Weights of a small mixture-of-experts language model, trained from scratch on English Wikipedia: vocabulary 4096.
Below are experts of layer 4 (counted from 0) of a mixture-of-experts language model. Rows are named router (the router's row for the expert), gate (a neuron's input weights, with its number), up (a neuron's input weights, with its number) and show model dimensions 0-223. Each number is 500 + 50 x the weight over its row's rms, rounded and kept within 0 to 999. Numbers have three digits each.
After each expert's rows: a language model's description of what the expert responds to. This comes from a sample of Wikipedia text that the model never trained on.

# expert 22
router:532481520530514535587441558489526463630507570534525449542494519397480490552471462486473514488464548515536508425485536503441497530524463510463496426474462589472431582529482430579487486481564498390542464601542487498428522449524505529469494528553492491638478443487418504516496465481515489524476501532396539568550530397441511426451512469523471381521496438539500372467500380500496539548504520467489465549439466650493505425418458472491363526518454457567499531420535522450523460555449467478505493519562441659408449458524482507498471528467485523554450608494511545534544471531525464528546448405463488430488529538518503515570540483502419473502571548492415527487416414562526442534539
gate0:504387426520575487600466452477493564431513532385438447486465576508413525434483580466507511451419517449468413482503481497544490456461522488560445490505438433540548436504573489529452537464481487538441538467634531457454562475524556450530532474533435406537554540540480496479531497411446492467502507522568459379495466499420526444492497492462465558442529430597412468569520424401515515484499421453430417623449393514454511528504466447498414493342529459560496452440485482457552506478535525465500511495503511480457567483445429420584446540488477520521475543402424435474556570487518565434542476493414473446544506524497523454514488546513533502433455529461555480438463532454473438534463
up0:473569601490514521468500501535566546475467401550474490563593625490524523535586575525472434493496469542485481442497449522492462510457472462494525481552492621534421478516510562540542423445556519514465476543470398540578572549379456518577505522590526498481508473441501441375501491594481432502480425576500437495450466548546552554418543572567538484575569532536508457506496477461519591473546535537587511440566440495510516533499440518447492505488451571549441497459441507418520569599427464510534459443539527513526476440565546461478462555522467394490496476545464526427534458664500570546471484516488485522591492554569509534527576413457557493542487531586455593506510479448566521493528
gate1:445533381507377492523412502475446496544503538498532538453488498518535513479461474494475607494518545493565513469529482550519573523520531526561469418579463500472528529535472594435423487546396609420490501547528493456441607466458440529407494486584503427565512433511514440523486503509492458498538471529462444477559496522494696409465523468499423505485571534584494498456488489483447544485538522452578501534423537468596493588540525453590536492482450472568527603588519475568490547606536478519501471535462518484593466570449503572510501571460593568409495496511544412417477599528508441468496494526463497414553394515427456507505514499543505420452481485554558486534440494533453504489490
up1:564448479513551466448497485593442547507444532501493440588500502542498472513496438500508556567416470525449452481532584438540528506550650517432484477530565547469441454413460536477506545516509530465600497488461551537490517547471495392491507523498483576482520528497425509509538595500469539606524515536551474537420504524530390610503541562452521505503471458397416442530532519544457514513418523437522484410576441492492490531535462529564535507542537431531426513386579530537528438462449565469471436564491508554480474420397409521556495457550457492505458573581548479616505531538543415488531581512535449507485565584599528458516404508607585508451588518567501503461496541478455498470448
an/ig name pieces. Middle or ending pieces like an, ig, ra, ara in names and places, such as Sudan, Nolan, Big, Varaždin.

# expert 4
router:492591512435411510513514459449548616557508535486567487459537595438532572554464545527576569447538528428447524506466510532500459460408437548397457474497475505395466527544493494552612482596584526521484509461495412421445579450550402510576527435465487557423505440558478528423469459453624492420495476406424456519510444532520606497481421473463596465498571466482493553480479532512494481474507488502502482512474433458448533447492522568531549541406444551492412493482513563514521479422461528521464528509411521423520529553483494537490451460416549450589523593526512563552496505497483478469491567486580547454563437513546421474526510456454487561466568421541428558489479503539431435443443
gate0:525520555547462476526449477461575494413481529475536506501486514471482490508524505525525544510544601521456509444473512511526417381525484501454472492386543447532437498460532469456489459398463541447449507487477508597541492493564514495544526530500481397515422431486630503443539481457517474573536530457423476496477518547470500520575533632516534408532543466570603464501499437530448590499548553364487582480571537428420443436570515472468513534563485385492535552451500539492495497475444438415369473571488471478556556494408487440488547435471449571540413563520583414504597459510536489518470489438517496490545370542506578482499435569545408519506515504526489539411435526446496510510509
up0:494413495556485504479530598475409534463469537490543550494474539505432455488440494535437566679500430515547522396488467558534553380458511502413490580472555513457416474388580413493560499445547465372517523433552480498549461459439447514588482547589516520519497512482574485443540500513463552525462625562472501577563486446521453508499611555416444436479498498544539544499457505486520557462547413535496580558436502463490492469465494474524560534474484461497379499465540470453508640501436507488477488561504507568516502585532488442539559563420506607429469490516491498509521460568456540445454401432487524483552489464507561481556563521520563527551528563492490450495465454471465492539523
gate1:522440473497500521541421384528508445476480428418587501529533462428451452544421535501513535539585514535373450507474477400486443599465408549447556476492470549481499538539441474603454525471466506485508490475416466559473504536409450526506484458455414481513539536500479492548491478454517582525472482496442495548559557425493562450422413544506424475440490530545544409491519553499454551470519457518480446512541599547447517621485503394533599384450469527544473450552480521512482521550571482467481559592462476600512539566505496443441497484390415438518470549428485583415600526566464512447477504504537398500498481446539467469495420509548592461517477503471449555416563533493477505536478
up1:563541491568455554434496529482391528510479575488502475543422447506497570529534444535497529461448526526539487473511480518486480532517545526474444569523557495450474571457447572507398398512510452497485534563555497515495544638603492488559587458505510396593505514450569511402545518485448456532513541505560504438525573554492442498552599497636454591526511518572561525547456383559560499540508478573552539475385515482500471447438533422460422539548471559519496547535497467458578518484497567525472488481531585522499355541471448544578511505520496499512505465546539534510578491483567487502492537488468502510602599520463519464480501529459438572442517530531417419572585577470569538418419
Consonant pieces in names. Consonant or capital-letter pieces inside foreign personal and place names, such as h, k, Kh, ro in Abdulkadir, Ikanidrodro.

# expert 21
router:461376427544487538466568507477428463383508483510451519525574552486478431511480631535456469487504578591466526402567595481527488474504441549459497598588414504635433560533571472511549525399572569472503498471515522432465481486479543557507553521531538476452465479501482510481509576418446547533459504483443518411444522526449397482481449522571476500515468491498518454528528497388544524508387521486531496483465594606500473454472474447529541509544449549562440530484484526450562555484527472525437623483487499441604474513573457513441496587429476586470461560549526514479438442564467482511461472434481432424478535581471453458460459432509532513428558549525484560508524412471504515511580
gate2:497460528530474476548439526381411469530558555470457545475494439473474535435522431584464440524544478548473542537435501534502514612500557538489476509507442399490466567494447530601511448524519516570577497586459529497442429556437525520493548484551448406606510494500474467457485437449402515523463453446526554520504455558424577568563552618513504581477400417537471465540464518493515581432493375553538445549430515595529451509406546478558518482545554520553466509453530549461581568506531503443485562558569544558551522489512433410517581410453517524447457514549524431509492461579493519434449505534445521498447494499513492473471463505490555604539537557397600522479443491527438502512565
up2:569575450490560548528563479543536520542516439462550431513528554495559520583543546434564520474487555402489462526541497417516535437469471546499517467500532454520525389463487474419503560465496437446368558461584441521477471480577429503563501496472544528480466454514441511502463569459508495474504573467481491540462507521602475485431587435468492436540552568492504560404474583539531527527481628430532529549534476423530555464571462486435497534538496492444526610523523525593484465484436534532575401529470396425516458572524395539418540515521511476511505515541453591465428448509572520530497537470521468519597522475456539512519588515455453425479546456567360473570528570540587412514478
gate3:479477501572475541366480414513581593537555657462518515420537559551481522469484521445439434466546542627542582544434552549510484546459489465503530474492455486595487550349516535600554549516465554487463471442478386498472410464478460519451437524492492552554535435523558459518500540558494521523512438503539601538537472558567412471477556549579567494504583459436514416525417502440494457544516546601570504536425492484411534465598433480426505459514495550510518550512540510544400484487536493522530448443493515559475594506447578494449458563505578459473540514493513477394515464500515555576492534491553509534495515473519522564442510483416470514533470504541489521479502500558475381455489
up3:475461441563519580507555541483552619549503496580531432466426554514523467535457502402389439489529464533507472502416529494478515549509450433553474445552423495587424516454588492511558546516511504391479519448390507518477461487417469471494485450482488470485524445525549471562496558506508505454488576543420510564565485542566452431455526498459467497523514472437533545552402442473476488544472567592528505591488496515505547489463450408508454471514575541444491571472455482577400463519480518579516508381529472470436586509592629507419505600498592494541551506485551454448503548431465592547509507529524506487504443512496497545457463384383518446518571449486501500479483442585489398470425
Table pipes, articles, Latin endings. Table cell pipes, articles the and a before a noun, and Latin species endings such as us and a in binomial names.

# expert 10
router:537546498492531487536556511556426495449573478537441487595509492451417497531473395554496546389522611491490473456434418528474494496486469521520633550481492420395612501566496458543577480531445459464529464504512495445469545526468557583424515553525496472568545433515454568478517507476555584540556492560473475444451483531479465475437582481474460423510524541483494426439455518615493455507500470481563571427480537493476519504515545619507488466487464431450538524483519353543470527532494553476560535581412502437549553428498412555521560404449518565500495433444522403463439545481592503509460583454546486504557525533423443528476461497521485453371551511453441540508484538397535457527511
gate3:546514521488612574480580518546529475427523523483484484569393488468599445460507533468567458475383436475502480496469536621569634447510542550501538470572502584494564429509584497474456500545425502501441502495538474507576472544532460525533535433481524460464545472417529539529496472432418529572436436498525440564500579550472512504547556498526472557473555472503543437385558458530497494548537517515509456455383478424446608503412514530617529555395504515476494494487536456456440540531466600492489531569466460541508419574431492541557494504505483491481487517539429512525542470462584525574495516526367454409536539563481518525424525497584478510597472537565509454506472538444471598508464
up3:454425534427418411544460423440499563480495517475567510460688500496410483477503503541430532551640573510565504501511506468421458530429454542517397450476484435496461576457462552505527497474580517482567459557546509560445521435504542474537536547513481520509441552573452400497488517522476475432626518456485525483482411377434437516539449524434497502547472498521530534559459502546479514521541478476514547519520506562494404505593486459470512483476457526595514521526525553518571519531569456509509448436568512431460500489514411445491555450549476512559522449541583542481463517556402426515544408544653496595500458474532444478475461471433434482513460518489511536404430478512439453516552
gate4:532549451510555531493538491495495517494469528557569566460542473422483464467503481563544495565464500624481512428393454395495491570518449484481462490484486484445488428573496482558602501440650575461468433509499431467555452463509455466532479571431546502459484530410508558417463465435460507475492482511525547529550610485496439498538596575459423512522555482457575481457561403525514518501505423508629481597493562563481486437514463518512429609534555519461552477505540605467443598527454547481502520438470478492513411402432601497465504518491510528525496519485489461533533486553509516596475528492522470410481586520484597416434501522422591509503540540466493509568491481563399517433570
up4:639466487530512522523506494537427528472495440658488550502547444498510475482572477529522485551503518550476576395402468456569545545511393482414507552504526499531491445560525551545537472551578628546527500568511443520565474460517529447541466550507605512491458491414461535452573467458511494576555487519573484489558646482403408498462446484492459477501522480450571562510501480555491501479531512480595447643467573572438494463493487505507482554582572490443596500503481576399465528526536571466523507516498486443464478439464516456465534510474489569512465509501519503464491421504439531548549547463599433485402489538547529551468451498560606536511453499441546496534465489507431392476588
Sentence-ending punctuation. Periods, semicolons and table cell separators closing sentences or cells, often after numbers, such as the period ending a sentence, |, ;.

# expert 3
router:497588576492538544458493495546513454478465479546363395576571498488493519544481522538528367523478357546458576607461517533514552468522532529494467513528453520445506536416487513503535493472438570541471528556522554506496446611512572592359471568527494510517477606477428518501475471593554557548568557520477499460492522505492559421441604410510401616447453490536471591511484571432509494524464553474541534561577529562497435508487482495505585425536478408531487497508511437539527462493470490465443532473515582472524440483418509505483431487396518539511544502506527550513499595515470475470496516469579456616546470469552458509479563526495463475485482581444551542559595486565474551489464
gate0:414439468518518521547566400468519536480456439457499428510489552581559553515479447551557489465488539469493521492503570418523500496546507512545386489448520434470504476510497458565516484492537525461473551454621554412462477389533533567460512545438475496585468446483515496527602542512597471509504477424523509463488465579568525479542597530481535519379452484435446544572495498556572478571511587485502428523482519445485431597462385477564485507565471500415411430543385487534469418550459475508444485569529454485460537475547586518413551465515463474535578471482529595523537466541511565473557409496435543479481488419454522572493636538430521478455446510503584476493552571484511512511592
up0:460463414557593470590570431558582509521515466459478456526457515580577540429501440542562467551466452528432445528561571469544457436488474550476438521480515468453460554475519472494452551447462524495472505478619484489542472526516530582436531489486491589549450470467528486527576485485553430467533541491494559502521542542543482518442681514530484451349495481484454467544518553497581447515502535483517501504471524403545491464538455488506510594529483478502339443562408422575486404532520544587442499537440558531553543482442565542383523507476555484517535541438447498494504543488506531490466514486410528433483431506445474543500571457475542452491453635530566543504565483412474394489539
gate1:489445438457423454401488440538563396464463419466474403482450425458514496486444548600542468512403553574485537467514566500409551498370516523477584542431489497541508469529428457568572531530544450555395540528506453496582476513516441521527529544566492422621557512428506465475493497557487469452476495470426450510560533567481543477555526413537522436425454503572477553561491499600554529590435436539544492502542430473502459421502489517479487474536522496465545470518504562451439481484563517598476436458491477438454507434506590476400495491495488484596432498528458566525485446430501489535481510517471586577544552477535544531582490444425526413481592513483646490505493433507459480511496
up1:484539516442478540474451493461482561451541548570490524430529623455472482557512511414486589574550394521628463524493540531514526482530451514558533551519593511451369502502489487463588461559434438450497466474524488460491441442521483623420559490543452519586509433484426531454537504462567546476523533471500545484468411526514562623421499507519503610510445548605404533490520504392433479500434522540558449539463531418546500481488410487580522468477449518585478438489423539416493490472525492484592509528534499496520467594479518547507598496457469408485445413504482505496567493502500505429531411448483526511459566446567508472559441487628524482514490394496434471516463507522554460469496
Verbs and auxiliaries. Verbs and auxiliaries after a subject, such as was, is, were, had, has, also participles like created, built, recruited.

# expert 17
router:437517611585432498431458489514479497485534471519487416529598480470397634520581542545434455487561576470507498447499506529484512448468535573444603509459499479572496499426443499442535425513532500511526489484506479453433532397578576601553486494484486504439413493547424378495537418503528535410439479475514488556474515475493441593483513528473592566489567523531478412497530509409518444467443499474490458485516569424499478485512489422505567453463558554484541492444496553442441444410506544524469539582570456516422479372468444557432465573520515618493423469463556539562453556374533418588500527527527416458517508491488520514440560559470491492511541508492512509527499458491561506498453
gate2:464480489549650469466411568509459526550453514461475483474572464516470402485536409477531570616499485503492472516476451526604417437516508487399469426433478484357565586493548394472518492535555488482550498498397569467510526546548505554473495530519463505463544527568490519468514494523533508516498474468516606540543571506493514425497494561454482497509471467566434546426531523564490538468443607520487428466491476578497583516501466489500446502526562565484549544458415618488476452408443550534485479542516432512541592585549445443530567466490403525481466525534592491481470549511549426590389506464458544474542415457464500569547525527459517485485398543470473539429576551547515510590481
up2:572450526455466428492509532527477379539508500499487472490580479441655458493504526545509415431500517461469488452477536443514488555476523556464538489439469451351642558489524463547525493529532492605535540543530470495524414579519529499533476533482518482477540514499472562455569479566501512490485444488547498501587453474486554524539483504581477433506550478444537493395549574417567499504505581553500482516442480545489511471499529551516545509438566556537435443510553450463506433401645567515470515452436486400453552502492438515443538379502443566538537676553589389531555551513552534509460503552462477510565513453444498542520542518434535575503489579424521459494496514570519555508502
gate3:515545481485441539575542508386509565492463467464378475463446478470546497431460448462404530465431507492515512550485475400524433488577475419493518494508615466468435457487519369556510379445455483581488458431459475513475519496606484479472550506495559443391536375472531559470519515503537428508541435526465426471506561447534464464585481366502468528531492568417542513472411513495507507516527488494500524484522537525533553550493467430505524475563559478479442491455529554567496476448612516540573533529445521375463528523494494526561476481504542428444483446568484508462478468462491487542484500545434528537498407463541538466413558434461413462483573500416573489453538448623589451553567
up3:492638566512532502380510466455532510472516403454392510560548542486521401554586483520444497541448441497497509448416385472537436472548431533525418407495490548526481396508558372496573474411415507478434495415460483501497515526455380470435507574569490431493440441589513564559536516518525512476562536482475445500433502444590517437588571492563532577510523553521573515513440561485593545478485434503498462501510489508454428488584499391508510489589554510473504455531560553539533490584525482531511468498531522454411410612537435547457487564572443485506481475508448564486526527441529567523536505495464547569499449469513494431547532522485480476493604507493536454498505549479531513460520
Line breaks, table rows. Newlines and double newlines ending lines, table rows and list items, plus table markdown like the row separators and leading bars.

# expert 8
router:591532481425558529583523436472499519527518512486507531498514483438451415519443507550486521455545635477551543536483457572435503492490486604478509474541495570588445383537556498498456462555521534606540551446553450482548471508612467445514483528499560555511509453473514438566488575414427465519559555472581485542508475398523604469460587480464494458569518454383515563477519388499517537509418555501485533467359513475551526422483560468526476485536445574476538426590458568457474469453590573520447413554446478475486627505418530491467529497575479457518554459539516549511527514469448444548512503469556603438560447527446501484520501552478563445498463486449465555532499553543481478499414
gate1:527516477536457577443414573444496452436502534501514430457437570581503466508522382545378558575510527524480489546494552476396476402459496534633427603492528545455501491424559570475407460488419461593434533492505540527463487544490494493522550456493464569413526464549448519581448507536546493523501525509454470473532477397476563615507508563439464492421463563465464560646530437515526510553384375435534434496457480516468481571515431497476549480580506454540476454543450490495444463537508537442562510425510567462466504425458473529571520446546483517514507507561557533521525469438498523527494542518522558405440557487510468606496534410485459465457452491493459571529444507523425481494515
up1:530460517486485523493513499547508497527439571471501422456512521518470477504455590527524427484556515441578459484474486553516485452484412533465479557500552497471475444410560553442452484499525543505425532500537471498582537477525549521499496545579477435561432510530529477495474464428395578461562599453359581400452550481502618600527545394489468551557445483537466514495550449563562595480509466539557466487558452439517424599521501452410513482500563418448548489528450536526417502446532401421576596578523512469550536563475513531571571423520570597494508474474455475496560491504602394443573509475475498552466506449486498522495516560433512597397544530536458520489460507487477500563571
gate2:540509564564527452503499422558534428441463480491477433576424497465541589559521569491565578547459470457472510454466535495398463491504448536572510457420456514541606510587491577542449505524424469415511425529527411566525513545501582501565586448446490429475558571559559473534585489476537583439525522414433522566527335481533497472528535500554468487526586474496527511510600508521532529501472496481527544474452560443561518474613460530530472588524516428518534450446514549477453443549570499529482557531438410571472577532539533460519556442454514447491512564583486525444423508473453602517548578479456451557513506604514472519464466492448519455485448496586531523466408522516504568488408
up2:470584468457588456477469482501427457393474546582558483584449413444542548521566444524594504604502530579527460459488593420375580480440496545493422512396437506494600515461460595393486508475465465445493501561468444484490553588451549508542500555451513460501457525579515492473442517483497482387562521526521487472548544501470534510600413531505501549541533473532593517451607613472568429539472528494508444374486453471568507432538459546567532547564507573477550472535482482509552476565596541510527485483544412478433547461505549472549538471466501403514520501541469545413450530487489525537426522461445428506499488492520495487453562508581485455435516473453424536531471485446552532468501
Capital initial letters. Single capital letters or short capitals opening proper nouns, after a space or table bar, as in B-aia Mare, S-outhern, G-iants.

# expert 23
router:539493473487476512482545494455489475554493483500456388571396440479534521397497541486502503446422480572525515502496419538488510477535534494466452445481505431541500489484485473442461458585497533488499405429547552538487537544432525432455428399454531530502489548361497533592504456476552458518517537521540510536514456509501471501514409525556553481535571529514505476579437601468555517508536483502499566553414560487413427537499483619556538470545519453548491531423522515473451452584562501419571573515524544557579463565531394599524441493596579460527435436400547511515553569506587490482481505527510531492554534524575476448548536501611478417455472664490559516608512498475497525578540
gate2:490438451511577483540587431551417498539523472535533500443518574490592417456470566430620552622476446453482520554461570431550521481518528514539439475498419561460484494458500530512519443511468548415554466531531505467589495588505497592512622471553545538528520622473551437476585479390489480481536541450448432471511563479548499580546606522565504555479618514442528455475504542449506517480549464536395450511464369530466497485530485492500529429473479542482567464529492436606481468536417526495416527616549453523443508448560453456537388516501498510456493534518532472556498557479550483427464488537470497450483492471544447424479516449509564468504497484467489613475411414536514466516523
up2:532494589531521538420597393503566479480526519590524552578569507583452534496546470525395496538574487439531514468410472479519567465423491633527448528572499472461446547478466481488562499517588467531505479408541497503470449492522473641479446430525554569474506479473438489494415535499528475527548501576496495497580565566534433502486459539533498542457498453484476484491564460601578535558537534460453477509543416562502533478499568514606476522502482527515417572544500507480524518540437454425480552562537486576567480434390492385540492478448542524534449594606537428539500404491465451572535502511543522478390488399496547453533513489558474552511448469578459432491580433495564464501512
gate3:571504530460540415624474435387440478510467495476474496510473446550535581503437490513499416420588473506415448508539498507581511527430450424529393445543486508499421482519501487426407384525532481535516525470483483535497424548469470447511586593444484529457524522449470507478579529467542502454448595495466548530455536484497498606491463481517475469518583462427488512548437421480513537338476562564458528489462426513564475598504541519491559433499539547540444529459431476577515556449499453447509531466504474476498470567500498473463568478515432560534471482502533472413545454568522406595540587534541503531536436439432565485528443514622547518455482602556565554485556487571495449485436
up3:463445473497445421485458583517563510472525541497519553446551560436499420444534518504463531594453455564572561416462489505415486484575567580529530544510554466570489510532529504588593561510551459505472492545515465557484497505531572480495429445547484477425534558488587581486476439449462547523483460494492396479545475431480404417555462600450525602476505491631485525429531594572417478502489493453537519523624590549446547437519538443515457573469441476440538454438499506456487513456493561539502424510485492514524538439485523523512467549446560507440508505459404515516491531450592619438515451481436466476474502563660457512519555568469542577511528414521519454554464539490436535491535
Noun endings, section headings. Paragraph breaks and == heading marks, plus noun-ending pieces and nouns like ition, ations, ology, years, season, career.

# expert 31
router:532608596496581496405488408464479484436582536567423553517514526546453525527502491571491491539414582552537510413555467540461469503456512519571447499415546533414422507522595488503521477533494580576527417455590498440506544518587494493501493537468431526480614551509433501548554590508553442520448540532499412579490369418451547455556514470482484450569425419547524545422539430506464439439472507473428526523520467516477530472478479558549433567592496435498457517512455524480524458517538531478485439548528513495462500574448525585491529470433454447494484520526557549520478508492468462596504447462494622513564407495398431418449393511537537511523398465524504428459520503545511478520492
gate0:395478482532464497506464480525557577486486524513525474476557437538523535461434495525545528442492471498443519504510578528428519562442596515484478480525540430514568491511532420516587506526539439547448477502432514415439495580520398637526450482513573487436515547530494554490447596550450502511471503544531476413539462516507528436424517483464586516399468519553513527502474417507479408445570501488497465396448479575423384590551499514418417526530534495499450473545446515492505512498447453563438451561423480457419448520382470470403459466509473510469510499567445559558550440540525543443510521490452588521592425402510466476480417552536442497599507526511457474463383509538494427613469
up0:468471491542447539418539438501516433492565551566503580447550523346476559486484512495498511479494504440525547502524551501588535487500483564411554441561475440468598470457464492570477451517479478413581525479596419503413593539512403493494485454563446542552569495573534465496431485522362508474451486481592555587434516592435461519516381519491531522505480556412470408483646545521424490558536486521495484512468551545482547542501480541470562549459533507556427451468491570477573470462480484493496489616529573541460472417479535541575469379548478501521587468503447493492499594528470490504519439506529513466496465484500539470564606478491418567465491500491423536498449462410531540506506
gate1:508461494463503419484437515484530534441432473535480475505413508447507432519477453437505498503530495506490579633487471439523520548478574511533502465471525554502419523421490470405532461423425567538552529529433451622439475385502458544566533502504443561545471526498555628464434503444436546525446480507573467440525520469543528415391440500396574481525454495599488542446507469484476496478487461567520498503483456457452583453457536505519416629559431459572508575440514557488576509433380493494410534511506489542568494480550538558535453547473511529481486529532459615444500567500470551469445366449499457430504452477438496443476586500519497499415544556467507490414457496585528544524474
up1:606567439605567473424553499565471549571547510471461460526566506578534544518558441556502495499445467496494575479493472498465458499415534506513479542434547490485532489591579462568442486500523410470475479476488553449517548571512463519417524571442526463486504380529531446513545523541492530473430501551561508624458475448519519518582412589524398506428566544593382548569484533526466591501544560533476540426469452535470520508563544573467502526501556545509491494517385437522453529549485461551486473529500483477489475502484500535546522444624391474488484552424566455526423475557474506538526485505546539561530463493541514563524522535557466520503506473643521501515686521513417555444528
Capital letters in codes. Single capitals and acronym pieces in identifiers, codes and abbreviations, such as I in CID, IPR, IEEE, MOSE, RTA.

# expert 1
router:507531567492535540494568483443521471417478544508426459518541573551461531595466502496489580471522517536460524547452476538534474445599480472491468627566493416471574573520545494513442495420461446463445553522481440464470562406515538543500489577453431454556497464495516530501526487480492585564499548495570506516570498493431473521509586507483531422456516468478481515582485590516457499465536420567559473540532552464529485488532566497447513564401518451467578576422484615483528506591498416635494542474447507527473444487455548471457486439477441510459418446537559497589549402425451475512489541492508609606597528422506468469525508602465500569523450439432565573607506525473576445556504
gate0:485502573519464391429468500473483569499499547459379512591575497459499416535503623529495485439526451527493551504482507496522485415459519468536576381561491498510564461455413483498481359495508500570439501577479505455493483513644496476442512528503441594508569597450441461511462516509468550571532498486598503600526490417596438544503441523557528419525650495517555514502449533556467574548504506520542577445517455507525497523462427468598496538498549541487529469484525556534467509472567494619485529462439414487592586413486529500465527517500536572549501537561535492527483511427480524561477511427489505492535542539489574483510510391563570408457484464482447531511511591473501500497565
up0:544505483512608418516477485501488443450478428484438548566572525368520411483553555502503540608548476396508445476465489533457487490598404469497558546526504533498524487457484610477375376587512498423454429509569537451510559559492538504416469457531524565490540438566537559511549435559391527539472462529491458547531539499542492474502467561456565455430549485600465496396464509519429566536543453531500529571533526560462531495503464455495490480426498455498566465472515500512492459473548525575518615499495470462539525472464420547531575537505535598501546478573540430519538452461476451587502570476465517441466536437409593513499488430534616407571536496476541524543493529517444514490574
gate1:516532538537501475412435497509493529515572617443518530388523535545472552545506479398507478545559395455511516551546487495508439574524536427573538523502555499528583556504476528533496530549519432551518582441392488422461395526501599401481484364468526487630546385517607448492415548497618506551604535564483427612528595414543425470559480543486474503509486490589409496495482507488500505471539458470460475502505546443571521502588570575444491488499511541449550506412506510500482496580473512620539462481494479528455520615427479468530496474514464460462495568484517550497439531522518477531428500478549474517468497500514445467521509551523506447493521546488519441531514457518561606505457
up1:500531504445399530389449524497461485552462521474500559544405449403525540514516504431448559472568590525514489538566519551503487568439523566504477521595517488424516463491516488476425387488522490483534481547461466531518525526521418510448446530510561435434471468550522539488450532604499401491417481533462531515610467466543528389517508486514534478628466541455415465545538543457533514523512513554500494544496598518545488567395495470459561617497595426535532436449498591480467495538498544439469551475459456497608502509419463602556465504489492478488460509558514535479491331490478537525546518499461523463419498595509567515612585447452502434543574489566618502492538520528529513490477
Adverbs and prepositions. Adverbs and short function words after verbs or commas in prose, such as in, also, later, only, particularly, so.

# expert 18
router:510543457549570545515495506466508521507499483535497495510520569612475454536550566576476573425528411472442557504445377504444546451424564343662513461539456526585437509510505515473445504485552484533499463457553449534433521449508481436514517326508421502461526513500497506443546495633545574505482543457559528480518488535498500530553508517461533434528551422466507501451587505524513442559550453464514541490518542552565412535622548478537487442548475446534460496398475512515482477503465557511410461521507514526491481551496528487506493476478407552571498521483414402417439562445567482526588519527492531540571477584469449460437547425514425509482535458594457463483417551433505541485548
gate0:558516521495497417525512504485466457538451492515505489479503466508561464523564575539520483416590365456526493532505572492539515597501497530561544431438572544592631444485552491541548535446540376409505497509457546507464487501440545512494433510530547517518579544502430565508528449580426492515485576503527429463453504513533487470512530483559589426464368530465482389371524483407455474578553468536477485441445471484525518492531564578482489585552546521506539398519500542531522529449443544583584481432444494469534474418570569531512515431593445538575482488546514455457461471480568536499453485454444554481408419473447517493497614379553515417490515522484544469502497521452521473466444
up0:424409508515394548565391524540480502414482511506435487569499528529511493539440490604532526579510531535475511492496511471494535489514509470454494602483502544457525458494540475532557422452552410514465524523469441553478588546540378514443522485438492460456506476477543524572600487481415521500517480446549562482477507560612453541538538524484445484548437512490491547552374392580527452424504432384443495436484504621418491506490466441568504483418463520481448508576507511467468503550516459481606543507438557510556458435591415563437413497496546505487448429456532487524553535443575550575567532551489524508533469531549424487606523489468558580501446433427493509526548561573464492422498
gate1:523446593415577442491483491446345412462413481545501452564507436544491473491529489527598461481500527433439506369517550485535541485451459399478583436447504522463509511533578523550398586464465512481590589445518576486455507624507509511511467555545472471505402450492543534435499466450510552488465514460524485457515574499503533482516532457542470594472436551466456518428505528539607500461502578506519502521494492473545551551528474469583466533531597469508577481493433467528489523428520549505509582453471591418572484582367480518464632514489476462471529507423554546495452559541474553499481452530474543493444503456559523463451461510477459529554509408509471560614479468476566424566467
up1:533475496525519443465566492471338435500451568541565454457500505520454409529536441554629469476482560425477463455559528449447520363540454466474549514556453493434537531502480465514461533470419561473532564486420521444458475571525474499534528504457508545510489557443504533478474459507594523532457505475501469389496571523493515487512501466639490520491508484519492501511564513509525463422529457514460431556573519512574565532573501463557578478538481492543600476457443387524525478422456437515527599449510566495497499626426420521398582477543554464498535499522520519489457601548482521494484445475604438387439569430535492458418527582524495485500483459539506453585429432453582502549478
Word-ending syllables. Closing pieces of words, such as le in Athlete table headers, es, ley, ers, ath, and whole nouns like water, land.

# expert 14
router:524595460574561531440453524479558473563456537500518413534525478479385558455589522462514470511456482448522495582620419500452488511514452514596498466560477555517566530525422515533506467428510470465469445523536590473489520531514439425465483450584422562511439508459625453512568466515481475533448462535464556506527411491540437427554480494508421625424498493511498432539484463430524508543475479533466465502594588518485582483531422537489511459542429542533560570526557456547468485602486408496540467424519542582508561546486487538520484554587488479490461526485519458542443603509548479486427568565503451489370597494497491458596537495455411483514463511489435563474610554545534544524431
gate0:445538434450537592448410505471548431531441495508535480513449505431446500563550541578537381492451458555521451492480522418525630500462526533450507339453573609424579497508543481472388458495496555416575494471523492566473490496515472422490489478428513488472470570551527521587500469490466493542495517469463434515388460443455552469438538560567515459556482551454516476477430425479484520523415579541522461388414512526453448469523478606498504523548527474494493518472432518432510478491484405497445514485475413542536473465471482467509497452583499513539485460493550482455494413522488588428423581519447510492469491504498416476457680486482545583560537470588524491520490487490571527489429
up0:538478507527479451545560505521551542466505519517525486570498460506524487588519479472545462523530511559474418438510419450553469624443465482427476438505584493569459462533477459482559488507543564520635446485511567489538458615584516498459455509466579580569437515516541573402635435424496498550450487484557520377439458474443492441471454533505488529476525501545562540453536530508489543528420512493560492448490456461510527511465473403456479476526556589615482495436447466473473548527411521485458476424533495453600551473413499447449566595483545569505611528451460518450436496446501458458531484503479433437558557566487563514596593414545588472456463528530462568502537527452541562561460
gate1:480488534524443570434553485512519490448462408469396378396473525391466464539499502464518526504530481562445463544474583521513554545480542423504449413463531490482538488548472579493502513588481566512445563544556634559532335574471542503525576508517514485496480502562503531419551520445414456564521473460464503570525478470576439451538515576490451498462594496447500473453500532441454478521474429558491545448492497499451550571511548551514437511474443523560487519438523573515414424453484480488482405425495499481438469485435593515502560496657533526520537490500516526500456467516612523462539454470510445446505592594544500432469482580516550465493485517406387469534537453532501563464425
up1:518503467456515388512491436453539398550562480530591564481565508409535411497494520581501566503551498477547501460456478534498515475493596612466413508522560506485580500515389490468522464598545537478441461544530482484493507520514555496504548431469542585507491519495491650529468534637515447502468530483453549521481547500465539493465543525480509584508514520532441565511579373427569511499530479507468502444498559490596450418525545472443416499469505402394520520483366538526481493479465520498547473531582523531502494485511432521524417486421418405537477437576510500523561551423496487495542433506406449460478513549527560525412480530577379468529465521525456545512399530532571500480419
Word-final suffixes, verb stems. Suffix pieces finishing a word, such as s, ist, ers, ment, ended, and common verb stems like lead, support, develop.